{
  "init_std_router": 0.0271,
  "norm": "rmsnorm",
  "beta1": 0.95,
  "dataset": "wikipedia_en"
}
Below are experts of layer 7 (counted from 0) of a mixture-of-experts language model. Rows are named router (the router's row for the expert), gate (a neuron's input weights, with its number), up (a neuron's input weights, with its number) and show model dimensions 0-191. Each number is 500 + 50 x the weight over its row's rms, rounded and kept within 0 to 999. Numbers have three digits each.
After each expert's rows: "gets" lists some tokens that make up at least twice as much of what it gets as of all text. This comes from a sample of Wikipedia text that the model never trained on. Tokens count by the router's weight.

# expert 23
router:463438477491500499523489552499485568586560496480436545514462604465511529499500519514521497533581471494376514452486503396410489595447511436524408564512509528440587476513572521443394538492439576365579489547556600448488439399506393427547489458403478542499521507494532526497407552497584469619519447441599460576579451610453480513494475431519535561535392548524538452470423515473507512551523558486514505590613403621473457527424436429412507505467508477559450532447526476515468537508396503426475556505434546552517438450447450537446530561537491410493548526504513472468373459549480538478
gate0:541483508505478541543532537463518394449536530613505489571524415458532420577435474548456501575523556492506519576466452511454466595574436520480512543558503490440546597598478451582509506525492531496409490363405485569535491444519501459483513499518492541535564453527484548520454376586488472465430476480532475523463476445491477482559521589491487470463364554478469487506483483476475578539401496548538522560352535529482415506430510539429547432547482502553545467508465492471464542427518489586453663461482452538526517496504486538460541452503479536461540472542581510429494518591648436485
up0:540493586491594503451486455485409427524486520516493613587414392569504536410497564481551539487371541514500630540533457477525460460565542477499501519457389534534491446450486465460475515511509594470468538499493475435544493576445465497484502460463553442462470560537473524474504423447522602398601472481491422616487517504529513455487398519561447519567469471469570489473594527459505506495451479516589553417553522463537545470457469484580494458503506515524505600497470536539408501499476428509580647528525441578436456494566578505518499387503544484539500510478547456437442506451507501464
gets: "|", " the", "-", " of", " on", " and"

# expert 9
router:533549470467613428552607496473432444495459514592530344500442552440443490448530409495562522462593566527509553654457490506518527496521564477474469485498431539542497420470443401575399449454458419543598519489525624517540467488456473499490622515545503409492471524472456622558437403449476532505479518464466487468543407502532452503523432487490524468506541530544510326546570498545555446503603441544540519463515499439506563369444491456502531520589417492425433494571535468513520414558420550556548446501489462506476503447515580513497499447496469579504502460517529445518460501508477452488
gate0:577527587511486507532504559500424529498542486546496471484405465455552470446515512461501593598417398446463487498425535442498566529566510501507514502543576529500504529575501553581461421498460559524533540425489577459586436486422525558459509449477557473423466500518469457438463455411463466458515478677493476586515578560557499527505557431505527532520595540532519491493499434517461517582511497523484497432470470623462582428383344506570435554515475514495531545432480415618526572522519478493584438426577535552439484427515552494514551497532497526464591501444498488512450544569465449563
up0:432596562455544588532456573510418471452514535497452455477510559394494535604490536515469509510505538471579474442495623501447503604454503407533525598447504505494490459581463394425492535501482560516543479538481452502521322491505559483540491482495409520515478510425624500525547483635532490498431435555394523468439533461488501459504479581475551535500460554511518517520449515510436473507526434488449490614567475495458542488516500427501566413437474450469551491525517575470507520529596481530453467429475506593592498507474497610447566454436491477527532429581565500395418443535471424496
gets: "-", ")", "\"", " Year", " —", " =="

# expert 6
router:458496458549495559476561514527557505567458544463382421522527564379560576416509512520524446496562515451452580482497572379439499534534488488477441493468498452418551455489534500478455508493506522406455488528528497456508454486534491559482577505515382508433532508509482548468451476423601528531495459486588426556550481484496486475490535499410418520556493559465493517505439514505510562503506521581425537453553472491529511496549436468466380591446508451577464433467501434505573452490482514505480397444436446525494416473503437569437524438567554520467499396464519591544573477509466444429
gate0:455466508499566489654589565587567372433454498474522429512507546492542538547470478505441515562553580476501455533524504443501530539488520376597523533410502537525439411458507509512519473488519448481462475587483561475525491505485513474517606587551413455424474462422488482490505501488542466528537493557551488490566481455513447470538442537491541539391511493491482427503490468584503454413369522484458418495451480457521493448429466432478466495480479566440523611428334492463564440541485509433499510571463434541561569564482435548411508532497534440547575426530538399464519447502402541432
up0:467488517453457571539497564472564467457414577540465448577495535448562457540488508410497497534539460432516431475546467508516499558497477557443539480422539637443479548522601457418476445539571536476580509544549541493547562512457417470551534526482516584531525427443480367545527513536433515530491492534563440498521498499509432471487513554532522465446558407467448436497508563407494523433583546590505513557417510515509502537450527489565450464455443459409589568553548480492595513529506510462527459434516473645618515501572528597466562438434513531556451539473517476499462449543534502403
gets: " in", " of", " ", " on", " In", " from"

# expert 12
router:596538535459543577423568591574436542484518470542506448449542487526441472507555419522498556523493532515498520528588477397535658501415467461499508476531463500580419445495472483556495592521475464482490557522506546487532505485512536486443509431433586538475460524466461559495465435458378584443568467636528465406500403503451469418494441504449511430368439471476428486401469520411528457513554419486392509440514508495457471481496489506426491561497505494378436495572487571513591473534453447530563478488449444515534453534428493544562510572436423509472467494600412519422435481484458489483
gate0:489532518418458479533462546441433449543512553611427515526455540521438529514414511506519410433458510462499432428466566493531570492440565439439473534409387545563510476436585555560526493532534482491481305553539513466401521385579514483451486570546529486434507487400394514517496399461461508584474560461520486516517562543474482475542390536517500513437511481416486547463568514454611534436494577575477445478531555469503499498526503463471563553475519484542524422480585453468514543507461459452530395446403481485404426533542490501409519593576596445571500389502458504517475531517482486530
up0:494479547539414325536391444499556552481569496501472558432573499519510486409596397485514529472437552538552499493569464411542550558548440513479471462452463612649507428531470578624527464462554581486472523564498487454549620490372569466461643497511448547428493539528512441514487429439481458501509395525395454541439497546451482655545494448518486465524547422583437433562472476516489477425569513473555595415490570538530522421548502599498459511540564437462505537540544526524520528430440557435493559562432468521515548472449455548459479486572464452552485483477479468512473519488539549528
gets: " he", " He", " it", " It", " which", " who"

# expert 14
router:514547491449499488535521546519424462463488524502569431455375426493386521480397507412538559603548518498447506425475513506589461473557502458512490439548505466580618558525472521471510537476523448465555544476466469457507480470531468530516515546572523477537497571545551567456455533481475531559530500525585479402484409430540505481556513504458569389514527521449482490490527501539531523451578433520462371527570496429553460515521525582442607499520386503504500521483526472406521350423542500495506548541460516518391530490401475463423464558457511498465453366550517517520505509594492440516
gate0:541576513549522420471528505491509427420451498423410465447567503460502574591480493574497507404487509457440555547503583581486538538433536511495515554430499585485433475403436434535542549471566526501442517533529527528453553516424452580541546547550442424408493551489552528456569652554480427421489516452575495438447600478548487538469484522538521525538556460527525545507532490471564513373525499541505478532508422497522496460418483491437450520566555554527533517554465511422447506525455536495464567545516497460452584506483480533490453475449540470512488484564594505500453534579412491454
up0:527544525371452479619519529486544455479448520420563571489507465518456505603498547503522492501485550518540500467508524525508490433513514485524551541488522528521515452547493563465519457531446523480429539561544423553421487580454571533448430539483496445582518489577601574452524547513487388606539543456510503539563517419514514464594464561485470505569527435541551509535501470449529548457450472509445514512480520476537530395490538574457495534605509579457419516436532507431639445527468571546492550446534477536499491445487586621483442424571508548458528473559485699490490473463477423458
gets: "\n", "==", "-", "===", "\n ", " National"

# expert 22
router:506475551470488459529450464442551598617473517545461562520425517521547515479553458483509486444425455434452557435434506420436414555421576437450477520581563465455598473446556475475531541484543533430501512512439503506485437479490430454545454481408444510455561505541568514466419475474541510518501394499539512559503472495394522557466467464538518502522495549426532569515495497468524588547549528429593510506568460546436417441576469490512447461471517478661457621529607405540600427505426494456484573453414519471476483438574533556522418442512447448473464522408489447593476551532490446483
gate0:577493560516518462482553537551491490497467411524457432464519489515466548542499475472579547629511543559546547476519491485552532407503456512531423520450387520569394530451564578372514505432476550499479428419449480537493532472538500456485515618473493472508538457474557557511560458405524442487543565465445440472508559456520504458449483515503528528564497484564590491490585507486546598530502504488518497493501400506561487480494569451518450444508545596483441453592540514461494552453543439507623481579503548502506557562489483555549512530573551565511482482499511548477433512513458466422
up0:538469533469451449557507492589512492434593511538571481484546480534561455458468565498460468488428463460541509561440482555506414520467494505455464488511450456387538478555516453513480504520506514476565498459541467434470447548548501485455522514554489487460512497475493495463462537595443512506538479597528518571526503419562508572604508516429367533488547480587577612411465525492536539500558411505551444594514499469470467537498550471515532509514503507538396433430444387496543469497486542513460473576560499494523516538473553488498503485465545430458456488492450465506542522462600556497
gets: " of", " and", " by", " with", " to", " for"

# expert 13
router:527504509538538585499617412583551485579486499563550518468489585555481522555491495515485551482523598513557470481477531497506592549615413425522470518469394530565526476428547409529462489508576467409496457483483557550466505478470458479561472514493440447527489558436539501516503518454573597514496467573501468488403464542521511378558615571525561457519592510498505535501389492442525508487550440567461515504491502488493458507514410441526446528561444523498419474555430497484585494417420499592508490522484424433461448574489459413504478423477445600507423468478549459480476499445505476503
gate0:478626537574515570555535579422471445513579373511491522582570470474496548413577550456515451423462416556465545548507506462479529410493558520550456490553549472500519558546533523383499544419503446557484397548479413480596540509468463617478476500510499482438414487521537553468532552608496432506385446526409531565589564541519495447406456502461444549555514552506469535407594500551471511431500417428509496574511479587534503440495520422506487479487449485528587520456461569463494563476447439520490487521513583503577514584554521547539507408561512463364436503548418517537555480507531510434
up0:459528543511463583458517461569486492549567548493560502447446575526512503535492552583516507528499519495550502464546590569585479546492563449565585395488458364458432546462558495626412484509486476501512499455597501484414506486511548518584450460428468518519544514515537502578458501482615583427512444506538548482568441537467443498589532477425568449588529433471540396486482489404559559469429463516538490434529452433508495535514408490493522469536498512550571455499506558493472440584487500530486547590588473609400484444555455513355493495589408446516546476547584578516456488478537494618
gets: " a", " his", "'s", " an", " their", " her"

# expert 1
router:499536538491447518546494531503422484486499485527422468566519485371428496515503496461509532491427519406404554454517556363488524527498447428552542499424456469470552440352515585435522486549470620510503550502485567446544407359509497522510596483484465562488521488532507458540428447524444423453531466534517504520459542470408464557484445462534584541489562484431505547490501535473539540494539479508492542454568494508449494468561499505452441561439525515578516530471529429513531525500494430432471518483485482471599402490558577525490506400543538560528551551432423565550468568445488464452
gate0:506510502500427579471475486461445463488504421487546512447539480590576494496474497473637492529514450488476514564466547509449584489411505490501476474550480431438535520580463568556523507440609430485494413462488439480443600611480522478449512509468466548539396507617544609567549435538445518363515435467500419524440472476530568477497523472494458513477491408490474543484531503528478532439509517547509439423569581463504485573554449491354393425439441436460453452406620549578532509416577447591473467452536472506428475486575448563501422425556443490516502548492452522486475533499474476416
up0:474494425543479525498499578539484408557515587523561463523567447471503472467445619464506553488494542477494456523484515401439510523442580594490465602558572433509524587563424518548428441429520447604508468432496537541389468505447495464433494498580531524490457417479520528438582455598514515481575485495555460458479497339473521422469617512403461413442389490560521451497535466377490430543539527555521484512470549581469500559538453423438517592532515533480518522489530556531517435397498523479488489472477503516392517510517544496451490451516417590457432413513463471463545518581482483478
gets: " to", " of", " that", " at", " for", " on"

# expert 21
router:573569497597541512514496515499471508491470433458454522579551546541500541526417570476560490559474570507497462458578500524429530429555477547565472487561529623516525471409542505389593427502560543486480508461469536461523571464593530558473450460579459547561450560487427604504565511575544433525472539424457545427577549508540517601492436488519514577524538472557484504388520566507500481523536544472532419539341510502493516483562514456472522548528465528448564557501470618422500536469449548527568469556484541571548573448537587509478531419475600506521526538465415544514527542524537455460
gate0:533534503418494485529427569564542569492443472511431442516629524397544515553508540579515501487489462522493441532553530503575538630572541483381395446486420506527487534436502489502468388541455517455451430528535480521592483535476576456485517652503475554395515562483580482470533504443456459420456558495433380450510505488462406498586560525553494504485554522493560480592449504568487437415607569448615464457534443579480490553500498490488554488471464490551533555551445436458457538433461527582542447523520547546443520527531553534523553500421580529417488566460462453517548473451534521541
up0:496480431492571480560401451392456507447515492482528539471505565532473501534534487463477533636541548566549494492487552507452513441468448492546634544408525561583406462542412496444440517508431448445626571473490507526558554413521497500564475520557544477593544507531451513474502580555478535539504523423451565525507534395562467580527513426410518630452511440523532501499550472506516479599511557498470594568468420511399509468478447475469583617553549466478468456485483543543431472499479514472484486491497433463486448465511509559488513519537448570477537476453572480589419479545496516600
gets: ".", "s.", ").", "\".", " ==", "a."

# expert 3
router:552536457594577511575444523460472471461404545470533534569536428509520531444366493485556525575500512410486480481611431540517548448466442556483418509488591571464506498502436410412427546456537510502568427419481522481500524433548471478424457495570470453549514519499405569466550493550590459476570578502418570562474618497503507545486451542514420487424553515410464492377530454506513580452514531443513442546473458568522588488582456433425499587400468503534542489510502540504485443427442509495573519540402485581566573386578520431585486471485604553476516491551556524473478560538477439485
gate0:458490497518510552431472530413455479557559570512473465531548526550459427389487541477535524483490494484476533566476428549376535432521576547512503411467417550436500497452562494403458387458507541605537556474518555532476471485491570510505567465538505457467536462498485503505485500467478564516497503592496470402494425528468448590512498532574450479570555460522495533524537528448484512396421602508529484554490505490480483614459537544492546546536494530437513525555548437573523485401540506367521523460459425425490642458399508478529453509485490497537539469577464446505431515550434473514
up0:541424579511477570540457545455464630537435476476466477449481446588521487526549434571551485505488532508480446469516447444530464512542384544502496530551505524607535503549543416531462504492500529582505495519463440459551499480504473534465468475500532514549443477465459552533524460485548488498509522420517498386554533505522563390487570488469483624559375521433443421423409483530515576428454521459526535506554512518594413507520482456495476554427431496549465570533457583480572570477450468492399559523505553606508446569368528513478448503493479427477477503532572466473533502543457522514
gets: "\n", "-", " de", " New", " La", " De"

# expert 16
router:555550535569464506541503578502451458473491504500576426607593513514465539433513454512513505514467441565450542531503470636546544452462610471567424549538422523442511591504492514528623543553544494425513517564417404480519560502633481569464454497522472493512481466492460497412537390574570474491555443489379483515502527583432408533466426553557482522496515502554409486444580608478459468457504562390406439448470478556460502507512440482479458574523426437499554577526524474531432458462468470494444550492462533469511539501537539495515589447525568536490585557522454431490503458524487527460
gate0:538529446517447497563458409521478480573521568476417461611574519551576525537447499509510419414536506470466553489577418573409467536490503583473470436521520458488528480429459504438465538450492536501424530507528451561453498476604486485535609457557524463457482523531500448443526530538456486460496627611567444545452468506511532427521464580529525551567528445466467482533550480525502499434518529599501548422547512474502510470542484484458523503490588457524468467528538529537521525532541453469558551473543446525490512449416501372565436544503531481494570561529466542461496494600499447508
up0:509573455541516399517450486475426589488496522465421456512509493453625551411610416542593499374454372537488524557510547505496503568571578560561552493501423502456596540473584453474551516539531526508470481448451517468514371497486471457470547477534434597433453504471507477468536465534494551498510527484436531495439460481496561497552567453462545424433462452462446513372445498456525491416595400508536456487506569528507481458500451538554550492400449494506526569579442464438453502535570465498428439497520545528445485439532527523492477530463510530458525487553477575494510456497478524523
gets: " ", " N", "l", " R", " S", "h"